config.yaml
n_experts: 192
d_expert: 96
normalize_top_k: true
routed_scale: 1.0
balance_loss: 0.0024
head_dim: 32
norm_eps: 1e-05
rope_fraction: 1.0
init_std_o: 0.0102
schedule: "wsd"
Below are experts of layer 5 (counted from 0) of a mixture-of-experts language model. Rows are named router (the router's row for the expert) and show model dimensions 0-191. Each number is 128 + 32 x the weight over its row's rms, rounded and kept within 0 to 255.
Before each expert's rows: "gets" lists some tokens that make up at least twice as much of what it gets as of all text. This comes from a sample of Wikipedia text that the model never trained on. Tokens count by the router's weight.

# expert 183
gets: " of", " as", " to", " You", " Me", " and"
router [133 120 100 161 127 164 168  82 159  92 128 134 108 110 147 109 115 179  75 152  92  96 169 142 119  91 139  89  98 150 122 114 129 153 146 116  70 141 124 133  39  80  80  72  85 123 136 153 119 118 134  96 128 127 115 169  45 160 109 176 142  94 159 104 153 158 118 168 166 158 176 168 121 167 101 119 110 100  86  82 147 160 136 143 132 107 154 136 144 226 157 102 134 169 190 148 179 147  61 189  88 180  71 116  99 101 100 114  96 160 171 113 146 172 115 163  85  86 124 147 167 163 143 130 122 142 136 163  87 137 119 142 107 143 179 102 138 124 100  88  27 122 104 113 121 155 146 132 141 123 149 136 138  94 135 121 117 129 123  48 100 129 118 134 148 117  88 142 133 129  93 106 202 109 127  96 111  74 170  93 149 126 128 135 183 151 101 120 137 114  63 112]

# expert 66
gets: "2", "1", "}", "0", "4", "3"
router [ 80 119  78 117 106 118 119  81 111 182 121 101 120 103 160  94 138 146  79 152 193  88 143 131 124 193  65  95 124 145 115 117 164 132 169 139 145 132 118 121  73 113 134 139 171 142 108 159 146  69 120 120  66 120  74 122 178 108 141 152 200 120 138 133 141 165 195 131 133 176 107 148 158 125 145  73  82 130 129 151 142 181 143 117 143 165 107  91  64 123  85 123 120 172 118 150  76 128 111 178 135 139 185 132 104 105  70  88 142 123 172 126 132 141 145 161 160 105 130  53 147 100 128 169 123  59 103 111 139 150  77 118 171 145 147 144 102 100 134 113  71 134 122 131 151 122 122 171  89  88 163 118 113 159 109  69 124 135  93 155 114  49  90 107 141 210 123 116 131 183 110  50 123  89 112 146 119 117 163 102 118  82 174 115  79 107  96 131  71 140 137 147]

# expert 18
gets: ",", " and", "),", " the", " at", " Robert"
router [168  93 106 133 146 173 182  67 128 150 129  74  86 154 141 134 163 179  44 118  73 145 168 106 129 139 125 108 108 167  94 149 158 190 133 139 101 110 131 161  78  91 155  66  97 147 123 141  69 127  99 152  98 131  74 136 134 112 104 131 141 100 132 165 147 122 200 163 107 103 120 170 134 109 145  97 143 180 110 165 168 161 135 180 153 109 149 174 156 185 130  69 105 117 126 130 132  95 158 191 135  89 142 112 162 111 108 145 150 125 157 171 142 112  88 133 116 114 156 126 147 150 130 189  79 161 159 120 102 162  99 150 109 149 160 240 138 119 182 106 107 163 101 124  75 148  94  95 145 130 147 142 124 136 172 134 124 122 133 106 118 118 167 133 107 103 105 108 157 130  96  91 122 172  84  86 117  72 179 125 197 145 134 162 186 142 121 152 118 199 101  74]

# expert 159
gets: " by", " as", " to", " from", " with", " of"
router [160 121 117 133  66 171 188  89 160 135 107 150 131 127 132 132 119 199 110 100  41 117 176 154 162 119 175 111 116 135 123  91 149 156 167 100 111 128 115 153 112  84  56  91  51 160 112  96 144 117 135 165 116  85  91 103 118 143 146 155 126 116 172 142 169 149 145 145 182 148 165 131 142 143 116  98  93  70 166 174 147 116 137 134 148 135 130  75 165 169 127  83 152 120 169 132 144 134  81 112 100  81 110 145 133 147 119 138 109 142 137 141 120 158  95 161 145  91 166 187 114 177  99 190 140  67 161 197 153 160 101 151 102 133 192  91 115 117 129  96  83  79 107 116  85 159 143 168 166 116 162 142 170  78 116 107 147 102 130 120  79  98 132  92 164 122 123 150 121  88  90 153 149 108  77  74 133  66 209  97 144 104  89 137 189 135 105 106 116 139 134 173]

# expert 2
gets: "0", "5", "6", "3", "4", "8"
router [ 99 127  95 120 143 117 156 143 189 182 105 149  91 131 138  77 174 165 106 161 131  93 164 203 158 145 118  92 146 123 114 128 145 173  57 142 152 121 112  73  82 117 182 105 108 138 120 195 149 100 167 139  92 140 127 174 151 142 153 126 174  55 185  91 165 153 164 166 119 171 149 133 170 142 135 148  79 125 154 123 139 160  93 167  75 169  81 105  39 184 144 124  95 122 125 132  74 140 121 164  85 155 156 140 100 154  98 113 138 104 131 124 125 127 155 156 214 168 158 111 149  97 158 159  70 106  78 138 139 154 127 149 180 165 123 160  42 125 120 127 142 117 121  89 147  64 133 162 126 132 115 124 129 164 160  89 172 129 110 157 140 113 121  95 164 132 117 159 127 159  82 111  95  82  79 112 111 137 147 133  81  80 183 157 127 146 129 126 132  86  98 102]

# expert 137
gets: "1", "2", "3", "4", "0", "5"
router [104 136 115 108 141 132 171 117 172 174 154 138 143 125 154 148 124 166  81 197 182  61 118 158 145 152  99 103 120 138  96 133 140 113  97 117 112 219 146 162  68 108 147 127 139 164 127 163 125  82  86 113  69 128 120 130 175 194 129 170 146 107 146 112 157 144 186 146  94 110 120 168 119 163 101  85 105 107 141 178 140 170  97 151  84 114 130 129  41 167 107 122 123 128 132 177 137 165  80 224  90 138 152 137 132 126  90 112 118 116 166 132 126 133 148 179 146 108 121 108 129 100 135 185 136 118 124 111  91 128 111 146 132 107 138 159 137 128 115 125  95 100 113 150 152 118  74 156  77 121 128 166 126 175 116 122 113  86 121 163 131  44 112 149 162 153 144 113 124 168  56  53 110  64  76 107 156 155 130 168 159 149 175 179  57  98  78 126 121  94 116  99]

# expert 172
gets: " de", " De", " the", "'", " |", " Van"
router [100  86  98 167 123 170 179 131 113 161 128 102 148 143 116 117 162 163 126 125 130 125 187 164 179 153 145 104 106 159 135 128 131 171 140 149  83 187 131 174  35 127 139 117 120 149 131 183 126 117 148  99 119 153  89 152 111 155 138 169 159 116 141 154 171 103 112 161 104 120  86  85 173 128 115  99  74  99 109 100 158 138 134 146 134 153 123 132 182 170  77 100  62 166 117 143  96  69 101 140  97 117 152 116 138  71 116 103 143 172 104 107 102 117 106 167  71  87 109 101 139  82  96 167  82 159 146 129  96 183  93 138 100 135 171 151 102  73 128  99  95  95  59 104 159 194  92 120  43 109 114 100 161 125 150 185 142  93 157 129 120  66 166 114 112 156 113 108 138  97  91  77 146 165 128  91 137  81 154 162 153  88  98 176 156 108 117 148  58 124  96 150]

# expert 14
gets: ",", " and", " en", " den", "in", " rem"
router [117  92 110 140 134 134 179 101 139 126  99 159  53 133 146 104  98 157 139 126 128  96 144 161 174 116 177 105 117 185 142 171 150 150 130 146 116 131  86 180  62 136 135  62 144 141 143 114  82 152  87 164 129 134  24 189 115 126 150 141 126  85 116 173 150 126 144 211 117 204  70  98 131 124  92 114  87 152 126 102 126 151  94 152  90 145  62 168  60 174 101 104  92 119 123 134 119 147 107 174  77 172  91 105 106 112  96 125 137 186 147 135  94 152 101 150 100  89 104 130 187 117 124 160 102 118 163 176 116 194  99 138 126 134 123 144 126 131 109 101 113 117  69 129 127 127 120 146 115 136 115 113 111 134 157 161 144  97 139 130 119  89  73 141 159 132 143 153 144 200  93  66 142 173  94  99 123 102 152  99 185 139 113 210 180 111 125 137  86  99 104 131]

# expert 131
gets: " National", " World", " State", " States", " American", " International"
router [110 158 141 124 142 125 205  86 147 199 126 131 108 132 149 203 109 128  91 187 174  87 112 125 179 132 157 154 174 124  92 117 146 162 119 166  98 178 104 176  97  85 144 124 156 142 162 100  78 127 114  80  82 113 112 137 144 164 196 161  74  94 132  97 146 165 116 165 120  82 101  76 157 172 163  93 176  76 167 137 138 151 130  75  68  89 181 165  98 201 129 133 121 130  95 138 177 141  99 131 146 110 120 120 116 127 125 121 174 102 150 128 111 166  99 131 105 116 126 173  70 129 100 138 111 140 201  47 127 136  83 145 155 130 140 160 160  91 170 134 121  89 126 100  97 128  99 159 127 120 112 127 198 139 137 152 139 108 134 143  88 116 165  79 107 155 174 103  97  91 133  76 201 146 122  70 156 137 124 119 125 134 165 143 140  99 115 141  91 156  95  90]

# expert 12
gets: "2", "3", "5", "4", "6", "7"
router [ 94 132 115 120 125 136 135 111 151 127 115 121 118 144 127  90 113 195  72 162 104 113 129 173 130 142  56 193 124 122  74 100 167 150 117 150 198 142 131 139 111 101 110  68  83 123 169 155 163 113  72 152 109 145 107 194 199 158 138 149 121 128 229  66 135 130 118 155  79 157 128 157 162 134  94 130 119 116 181 131 124 133  98 147 125 141 109 141 102 154 113 116 127  90 125 152 100 134 105 146  62 148 181  77 140 180  48 171 147 127 152 113 130 174 154 122 205 106 101  95 166 149 123 142 116 115  96 121 112 140 130  82 143 132 106 132  49 132 109  96 133  95  71 145 143  77 143 160 118  85 103 122 152 171 134 109 163  75 155 169 140  85 123 136 163 147 181  78 107 161 103 129  92  31  96 113 150 128 107 190 110 122 107 129 107 110 114 138 114 109  78 132]

# expert 162
gets: " the", " two", " other", " some", " one", " all"
router [136 109 135 122 112 153 116 103 131 206  78 167  79 176 176 143  68 128 133 128 138  80 159 145 147 165 119 104 177 139 120 119 192 148  87 148 104 139 108 141  78 174  73 103  78 127 170 120   8 146 106 113 154 128 101 148 113 153 177 135 113  75 115  92 159 102 132 135 151 118 142 142 166 131  97  47 132 124 147 126 170 128 129 190  98 110 179 149 152 214 141 144  78 103 141 170 144 114 118 139 135 184 146 158 101 133  84 105 127 110 118 121  94 136 143 186 186 140 134 128  75 100 137 124 135 124 153 102 140 195 102 139 192 113  86 131  96  77 107 107 144  69  90 104 131 135 151 123 107 129 133 141 206  95 150 132 183 112 175 127 122 101 123  62 109 160 129 128 152  93 122 163 136  89 112 124 136 186 173 161 126 150 132 173 147 149 123  68 148 125 113 118]

# expert 179
gets: ":", " The", "-", " of", " A", "'s"
router [111 105 135 127 121 143 208  56  92 190  72 103  79 155 129 143  99 133  68 129  77  58 129 137 140 145 171 128 121 147 146 109 117 215 149 134 107 149 159 164  56 111  97 116 133 140 106 155  86 106 121  97 138 147  49 145  73 194 153 148 122 129 167 105 153 161  76 186 160 131 143 126 154 148  85 124 127 113 123 161 148 144 157 166 130 122 110  83 108 154 138 109  95 166 148 170 119 136  44 124 132 116 101 149 111  67 123 112 119 150 173 123 140 138 109 150 117 102 121 134 124 112 112 149 130 165 155 124 105 108  81 122 114 140 144 147 124 106 104 144  44  87  86 123 126 154 137 152  85 125 167 146 158  99 131 164 131  79 151  80 127 133 160 139 149  93  93 111 135  98 135 149 239 117 146  62 157  79 184 143 156 133 130 156 146 146  98 188 123 131  53 120]

# expert 134
gets: " has", " had", " have", " was", " also", " not"
router [135  84 110 118 101 114 160 139 152  89 100 142 114 134 159  64  70 168 100 112 114 113 151 190 156  99 198 129 116 158 153 134 197 179 116 126 159 106 105 176  67 102  94 112 144 129 142  91 103 154 176 156 141 115  92 148  66 161 146 130 112  68 151 160 199 119 122 120 141 160 104 120 134 127 144 130 112 179 122 143 153 148 109 147 137 164 210 115 156 133  96 139  60 103 188 185 133 159 141 180  84 136 143 126 116 171 126  75 108 175 119 104 113 149 105 132 176 123 149 153 103 105 149 164  86 181 139 131 174 115 144 137 125 169 113 183 113 125 176 175  95 101  85 158  84 173 150  93 109 130 184 167 108 118 137 142 132  72 118 154 150  99 115  78 167 177  81  54 141 133  86 159 154 154 134 125 193  98 124 115 117  78 128 133 186  88  86 138 127 131 144 126]

# expert 61
gets: " was", " is", " had", " but", " said", " won"
router [159  99 114 217  96 136 176 107 150 102 127 145 109 128 155 122  95 179  96  71 123 115  90 161 131 118 168 134 124 159 143 149 201 131 168  85  91 130  86 137  96  43  87  58 133 167 120 124 140 113 156 189 144 114 121 118  75 165 163 154 115 102 178 175 189 125  85 105 110 162 154 153 199 154 165 117 105  82 123 169 125 147 133  80 168 175 181 152 133 109 149 113 117 111 169 168 151 105  87 153  76 159 102 142 119 140 111 122 127 154 132 131  64 174 110 138 139 106 125 118 127 176 181 143 125 156 128 105 134 145 117 141 113 148 166 119 147 132 121  97 115 139 104 131  64 147 203 111 117 138 156 213 146  84 124 115 112  84 152  77 148 136 147 117 177 134  77  98 208 170  88 115 155  81  97 158 129 138 119  95 138 123 126 128 159 143  86 118 165 160 103 177]

# expert 29
gets: "2", "1", "3", "4", "0", "5"
router [108 100  67 117 149 126 153 134 137 157 165  94 124 156 123 102 155 182 123 170 181 115 100 177  99 144  62 165 138 126 116  99 137  96  98 142 181 138 151 148 110 145  94 145 132 158 137 154 167 105  97 161 143 161 130 142 187 119 148 172 171 117 205 118 122 109 113 184 105 125 101 163 137 197  77  88 104  29 146 159 123 123  87 122  51 103 124 133 116 131  89  93 128 142 233 158 154 147  87 151 125 131 154 114 153 114  97 214 125 159 126  93 155 155 117 107 148 100  83 152 154 128 130 165  73  74  83 111  95 159  73 125 143 156 149 163 144 149 101 129 123 137  98 123 124 153  88 169 114 107 153 118 175 181 147  90  81  53 140 155 131  95 125 147 172 108 193 115 151 117 140 122 100 109 118 106 161 143 143 135 118  97 116 142  64 100  92 158 101 125  80 123]

# expert 106
gets: ",", "),", " and", " –", ";", " &"
router [105 102 108 139 148 142 178 132 150 137  75 124 106 141 147 117 107 151 132 112  88  76 133 128 145 134 165 125 135 121 138 125 150 182 165 137 128 178 157 159 109 138 127 116 119 151 162 128 107 123 129 144 111 108  60 141 113 146 123 147 131 135 167 166 183 119 158 132 105 138  98 112 140 142 110 136 137 160 108 169 128 158 124 123 175 142 103  82 100 133 173 118 127 178 101 190 117  75 114 218 153 145 125 142 152 172  97 109 164 176 138 138 150 101  67 180 124  76 189 102 117 123 115 168  94 112 152 151 161 134  59 124  86 194 131 181 137 125 108 146  62 168  88  76 111 166  86  98 115  94 164 152  88 120 148 124 142  74 130 116 166 171 118 180 114 115 125 128 188 104  74  85 175 141 137  55 208 134 215 146 173 132 122 167 168 133  82  80 107 171 118 198]

# expert 95
gets: " is", " was", " are", " be", " and", " were"
router [111  82 110 118  75 139 151 101 186  97  85 150 101 144 144  81  82 189 129  82  52 123  92 111 127  95 170 132 110 171 128  93 157 164 113 111 165  80 143 121  34  96  98  98 117 150 178 154 117 147 145 147  89 132  94 156 116 147 107 136 122  39 140 159 152  86 133  59 122 159 133 115 124 156 161 137 113 168 147 178 172 148 108 105 107 111 189 124  62 124 147  99 114  98 142 112 127 141 147 240 124 114 161 164 107 129  88  78  94 157 121 123 134 153 153 137 192 126 138  86 117 106 101 132  99 118 118 152 175 139 116 160 131 110 166 171  81 100 159 135 127 102  37 116 129 124 159 112 139 172 162 125 113 114 164 121 160  98 105 129 143 137 135 110 195 117  84 105 176 180 129 184 138 141 138  83 149 126 137 108 153 134 121 150 143 205  93 136 107 162 143 119]

# expert 175
gets: " a", " his", "'s", " an", " the", " its"
router [154  88  74 160 117 153 127 125 160 202  87 135 128 206  95 142 106  99  88 109 134  98 137 156 147 131 154 115  78 126  86 155 144 193 158 108 167 104 132 173 115 168  61 101 140  80 162 164  96 126 118  97 138 109 115 136 134 164 154 158 111 116 141 124 103 107 111  82 126 153  94 103 122 116 114  41 125 116  75 107 177 137 147 138 160  88 182  66 152 129 103 140 121  94 144 194 120  80  47 141 129 131 139 169 140 147  98 124 169 164 122 167  88 127 173 144 131  90 145 111 116 123 125 126 159 125 134 123 127  94 106 121 146 179  99 205  93  92 154 138 148  77  98 122  93 163 204 141  83  91 148 145 169 102 123 147 161  77 132 142 138  99 120  87 106 145 113 129 203 125 118 143 195 118 170 121 179 136 183 123 166 134 119 142 217 176 115 122 118 139 136  83]

# expert 92
gets: " of", ",", " with", " to", " as", " and"
router [170 113 141 138 106 138 197 103 182 147 108 150 106 104  98 134  72 194 114  95  90 142 132 107 123  88 169 125 112 158 132  94 131 165 147 123  86  84 148 143  92 108 102  98  61 129 113 159 139 120 135 176 133 107 118 123 119 180  85 162 110  78 171 134 159  82  76 127 143 111 154 104 140 152 111 105  69 154 139 154 161 147 143 152 133 144 135  96 118 155 104  78 132 114 136 142 131  81 133 208 145 114 172 136 156 165 111 100  97 149 135 102 103 115 121 144 198  89  88 144 155 137  50 193  89 113 182 126 142 126 107 150 121 142 139 166  65  96 104 101 121  63  76 101 104 130 156 115 112 115 109 133 149  80 111 137 192  77 139 124 136  78 109  92 130 121 139 153 175 140 141 129 156 157 124  66 101 127 200  94 149 151 108 149 198 212 107 111 127 211 104 171]

# expert 42
gets: ".", ").", ".\n\n", "\".", ".\"", ".\n"
router [111 144 115  98 145 183 183 158 143 139 151 120 102 155 154 121 171 161 113 100 172  98 161 146 153 108 101 105 168 178 120  91 135 170 129 130 117 170 131 142  81  77 119 143 100 174 149 180  82  86 112 117 104 104  71 145 103  85 125 111 152 130 130  98 158 126 149 170 119 127 121  63  88 135  79 183 124 136 116 132 127 116 148 130 111 148 129 135 119 130 109  77 119 117  78 153  94 132 117 219 140 127  96 168  84 113 122 121 164 192 181 116 116 141 133 152 126 105 171  92  81  91  76 201 105 133 126 130 106  93  50 204  84 164 108 143 105 112 120  76 134 172  72 122 152 163 133 137 135  67 145 145 118 131 196 120 110  77 159  66 176 142 122  97 166 131 126  95 126 131  92 122 148 101 132  84 164  92 131 126 154 115 116 169 106 203  59 118  92 176 120 183]

# expert 186
gets: " ", ")", " —", "2", "\"", "."
router [ 89  80 112 131 134 199 148 152 121 128 125  87  31 162 193 132 131 170  58  97 119  74 132 163 145 136 132 108 145 185  79 115 158 171 130 125 152 168 142 173  78  86 138 126 138 142 163 116 121 138 130 122  60 112  65 151 108 136 175 154 155 106 155 155 191 125 174 153 109 123  74 110 185 146 103 112 123 117  92 154 111 178 116 139 102 140 121 163 127 202  87 110  57 124 115 174 122 130 138 157  96 110 100 152 116 101  73 109 153 168 150 112 135 129 176 202 167 103 128  87 111  73  82 149  74  95 114  92 110 127  79 141 111 139 160 193 150 108  92 115  83 119  48 145 145 140  83 141 115 116 164 147 145 116 194 108 115 124 129 136 108  90 109 138 141 116 124 114 163 109 108  93 160 105 132  69 146 104 191 157 140 103 121 168 114 126  79 141 126 126 126 138]

# expert 136
gets: "1", "2", "3", "0", "4", "5"
router [105 108 126 139 139 120 129  89 154 141 134 140 141 161 117 106 152 122 105 153 140 116  86 191 135 141  55 140 109 126  68 105 153  79 147 145 131 153 123 117 122  86 148 118 121 167 157 136 136  49 103 148  74 152 108 117 169 127 147 117 169 127 173 156 108 150 166 190 126 142 103 124 149 163  95 118 104  52 155 157 130 111 146 138  64  96  59 137 113 123 104  93 115 149 191  99  93 158 158 110  88 210 148 104 122 107  94 121 147 116 140  96 182 160 150 119 180 147  86 133 159 134 178 139  91  54 114 134 141 160 118 115 135 188 100 212 117 154 128  98  87 106 125 151 174 102 121 177 124 140 140 155 194 174  92 133 125  92 120 182 120  61 106 111 152 128 211 138 174 172 128 109 101 127 114 146 172 120  91 151  67 121 144 127 112  99 129 214 115 107  84 146]

# expert 135
gets: " was", " is", " were", " been", " be", " =\n\n"
router [ 67 121  71 173  65 103 130 104 123 147  55 153 111 173 153  87 100 195 132 139 108  63 131 151 146 167 172 116  94 155  95 140 117 147 138  85 139  91 166 142  35  67 135  86 137 167 117 146 147 107 130 155 114 116 104 125 118 133 167 135 125  96 208 147 183 138 128 114  93 150 127 122 168 142 138 106 127 125 179 209 162 159  80 101 117 122 167 138 117 143 154  85  97  86 137 154 137 178 143 205 148 136 169 156 115  98  95  59  78 181 145 113 129 167 186 118 145 105 143 102 101 100  82 152  94 127 117 144 138 124  78 128 175 112 179 158 139 120 160 135 108 135  51 124 152 164  86 135 125 131 176 167 119 148 135 152 105  91 113 136 109 118 101 107 203 142 134  80 159 117 111 141 135 119 123  88 195 118 125 104 147 135 127 154 154 128  78 141 124  98  78 127]

# expert 8
gets: " ", "–", "   ", "     ", " Gold", "       "
router [108 114  97  72 126 176 143 156 118 120 166  90 124 111 170 118 146 177  77 107 202 117 174 183 111 163 153  79 115 129  96 116 127  77 116 187 139  83 155 117 129 178 108 127 164 143 121 143 169  84 130  78 149  77 121 152 106 164 148 167 135  81 161 150 198 101  97 127 149 121 105 138 132 136  99  63 175  99 102  86 138 132  93 127 166 142 124  94 111 199 130 121 138 174 163 109 116  97  94 151 179 136  96  90 166 121  34 123 122 142 125 117 120 117 118 187  90 147 163 100 101 109 114 149 128 119  81 104 119  59  80 128 110 112 156 108 121 172 186 131  98 174 132  59 137 170 106 136  87 143 129 148 161  89 133 132  61  91 128 154 116 186  83 174 177 117 159 116  78 134 144 135 132 154 123 163 110  79 155 103 185 111 102 133  74 100  83 129 108 143 148 123]

# expert 110
gets: " |", "|", " –", "-", "\"", ","
router [116 125 116  75 141 133 158 121 147 158 100  85  84 132 124 163 168 111 124 126  93  92 133  87 122 167 133 118 113 121 121  69 117 200 124 117 134 175 145 155  88 145  99 135  95 108 127 164 121  83  47 110 115  98  84 204 117 138  94 172 181 105 127 138 185 142 112 137 128 188 127 156 144  82  61 113 112 114 132 151 155 140 157 210 154 130 124  83 167 151 187 122  72 192 189 168 114  95  59 187 132 128 115  97  70 127 144 113 126 141 122  99 151 135 158 181  91  96 164 128  96  93  90 155 157 143 111 187 169 142 134 139 128 152 149 130 140 124 122 161 109 127 145 107 167 140  66 132 123 136 129 129 106 156 172 146 103 108 124 120 105 137  81 183 138 145 160 102 190 103 131 102 194 130 135 115 158 111 146 116 122 140 115 157 150 184  80 125  43 179  66 157]

# expert 147
gets: "0", "5", "7", "3", "8", "6"
router [ 81 134  90 142 127 100 151 130 131 156 119  97 124 139 144  98 118 155  87 177 200  69 141 116 134 163 101  97 160 150 132 107 131 124 141 172 111 148 179 148 110  95 145 108 133 187 152 145 147 153  57 152 108 132  90 138 185 189 136 188 154 108 201 138 165 117 169 148  86 175 142 145 174 156  98 102  69 126 188 235 123 146 161 144  98 134  92 120  72 159 108 123 121 131 119 173 110 160 109 189 102 150 164 106 119 126  76 181 129 159 164 146 119 109 164 114 166 142 105  76 143 127 139 105 144  71 117  73 105 141 160  91 140 108 125 166 121 118 159 132 103 118  96 154 152 150 103 202 118  67 125 143 124 165 139  99  94  92 137 153 119  87 124 122 168 143 149  89  99 127 107  91  96  58 105  82  84 132 129 153 113 145 169 139  72  78 125 158  90 118 109  74]

# expert 57
gets: " New", " North", " South", " Old", "New", " early"
router [100 105 159 141 127 170 179  60 141 161  87 182 105 149 150 152  94 185 115 144 164  28 181 123 175 148 159 155 146 152 151 114 108 141  99 150  76 145 120 128  40 159 110  84 107 109 149 170  65 142  97 103 137 195  78 119  92 165 116 122 105  77 167 110 143 131 106 168  81 151 103 119 169 159  93  95  97 131 145 116 147 171 160 184 101 122 173 166 120 188 114 139  75 152 127 124 131 142  66 128 104 147 120 161 153 111  97  95 131 136 145 139 109 172 125 176 151  87 140 103 118  83 106 147 133 115 149  56  88 151 105 108 178 107 117 159 126 133 135  93 144 115  64 109 132 126 113 136  41 124 147 179 198 132 152 158 136 117 132 102 101  73 131  96 144 147 116  77 173 148 103 116 174 168 129  70 148  84 156 163 130 115 131 158 149 139 122 100 115 117 122 133]

# expert 79
gets: ".", "–", " +", ",", " −", " ."
router [106  72  99 166 119 107 155  76 145 184 168 127 125 197 131  99 149 141 154 129 185 108 113 164 158  88 116 121 134 170 111  74 135  81 106 133 102 143 110  77  77  80 156 108 118 152 124 143  97  61 115 177  45 105 124 147  90 116 150 207 155 141 129 144 155 204 181 122  84  85 101  68 144 145 142 166 144 122 140 162 121 129 134 173 108 134  29  86  92  79 130 105  71 133 135 152  92 149 117 138 113 125  76 141 199  97 137 119 146 163 126  84 182 147 125 114 135 133 143  81 174  94 100 123 115  84 156 113 146 137 127 149 155 184 130 120 124  92 158 105 112 113 138  99 113  98 111 150 131  87 169  94 189 137 173 156 116  87 101 124 133 116 120 110 177 156 134 138 148 157  71  77 112 136 124 112 168  91 104 112 111  80 152 152  99 133  68 137 120 147 103 177]

# expert 148
gets: " American", " British", " a", " English", " French", "ian"
router [ 96 115 141 165 133 143 109  81 160 167  88 148 121 158 144 123  95 172  88 127 130 115 162 125 210 145 155 121 161 104  95 113 146 158 114 146  82 126 107 167  24 151 104 117  97 132 181 132  65 106 126  64 146 151  80 162  94 171 186 170 116  84 145 124 196 139 145 132 104 111 124 129 159 173 107 108 109 132 115 162 136 160 116 164  91 115 180 173 137 180 133 126  88  91  86 146 143 115  93 186 151 134 141 144 110 136  98 123 161 138 151 147 159 166  59 190 102 120 108 157  90 102 117 139 142  81 198 113 151 188  73 151 177 136  78 141 141  89 123  75 144  89 107 109 123 140 115 100  88 107 151 126 170 113 134 130 148 136 188 131 102 109  55  63 108 156 123  98 160 110  98 107 193 161 136 106 190 162 149 152 150 150 159 158 124 119  92  99 123 146 123  97]

# expert 83
gets: "\n", ")\n", " |\n", ".\n", ";\n", "\"\n"
router [ 96 111 125 165 107 179  98 127  84  87 108 149  99 114  90  99 118 100  74 145 182  73 144 130 197 159 151 111 101 165 100 109 135  93 143 135 153 153 128 158 123 107 110 127  96 141 143 130 137 143 112 102 126 131  78 120 140  78 100  97 179 138 114 131 114 120 132 199 127 140 106 155 208 139 130 127 118  98 163  65 124 141  75 120 126 206 114 139 175 132 148  66  79  78 118 173 149  70  89 171 138 140 127 143 163 102 144 129 148  82  99 113 159 115 118 157 106  86 104 137 145  67 141 160 146 144 201  78 123 131  97 126 125 137 155 133 102 108 121  84  66  90  94  65 172 127  65 164 109 105 129 122 145 123 138 112 126 117 124 151  74 131 159 107 131 113 125  88 146 110  89 141 187  91  93  96 151  83 165 112 185  75  80 141 169 130  33 117  50 152 129 146]

# expert 124
gets: " United", " the", "'s", " a", " former", " team"
router [122 112  72 163 106 112 170 106 181 156  80 147 106 151 159 107 117 130 104 113 153  62 127 179 148 174 141  93 138 138  88 134 146 165 143 113 107 127 125 162  44 121 114  95 101 116 151 110  45 171  86 103 144 159  59 135 118 197 157 181 167  87 196 120 143 126 135 178 108 191  68 146 178 177  94 126 160 134 136 156 184 121  62 136  90 105 150 103 117 168 120 118  66 132 159 114  87 178  80 181 145 158 122 181 135 143 109  88 157 151 106 147 141 144 120 200 121  69 142 103  94 131 128 129 102 121 119 113  88 128  82 141 181 160 114 142 120 107 113 124  93  92 117  92 121 122  92 121 102 103 174 145 146  87 185 141 160  42 113 120  75  93 118  68 158 156 128 117 160 149  98 113 144 140 132 102 111 137 116 156 152  94 141 166 145 125 106 122 102 150 149 145]

# expert 160
gets: " the", " The", "per", "ic", "The", " a"
router [ 96  94 125 150 137 148 153 133 122  98 100 139  87 158 119 125 113 160 101 111  92 131 178 153 156 125 128  80 102 150 125 130 218 142 109 163 126 135 146 159  63 130 126  55 128 150 149  91  55  87 123  88  93 144  78 175 116 187 186 153 107  82 137 140 151 101 120 171  90 175 122 119 225 132 106 108  49 123 125 154 157  96 125 152  87 202 151 167 104 106 100 133 122 144 135 149  64 133 133 182 122 101 125 163  82 136 123 117 119 153 124 130  77 176 106 135 106  82 118  83 155 109  71 172 100  95 108 135 112 115  87 160 122 136 131 174  68 106 143 108 129  95 119 132 141 117 113 163 144 130 141 115 146 143 133 131 149  96 126 107 106  50  99  57 166 166 123 110 155 118  99  95 118 194  80  76 164 107 172 134 151 110 144 198 113 118 100 115  86 108 163  96]

# expert 31
gets: ",", "),", "\",", ".", ";", ",\""
router [169 107 158 128  66 138 155  75 120 120 104 163  79 148 152 133 113 141 125 136  99  79 117 138 142 118 134 134 133 157 140 106 154 163 172  85 152 182 116 123  59 105  96 109  93 161 116 147  98 137 123 146  79 131  87 202  97 133  82 144 135  99 145 130 178 111 148 127 144 123 131 120 156  99 146  98 124  99 134 180 151 166  77 171 167 139 152 104 102 174 158  97  94 124  98 169 146  64 184 243 128 122 120 135 100 144 105 120  86 111 103 112 115  88  85 150 127 126 138 142 158  90  78 167  92  87  94 116 130 122  56 140 106 168 158 173  86  59 148 124  66 144  69 106  73 109  99  71  98 148 127 128 105 146 139  95 140 105 117 152 165 147 151 149 125  79 127 143 145 123 108 110 105 184 120  91 184  92 219  63 172 125 132 140 108 169 122 125 109 138  89 148]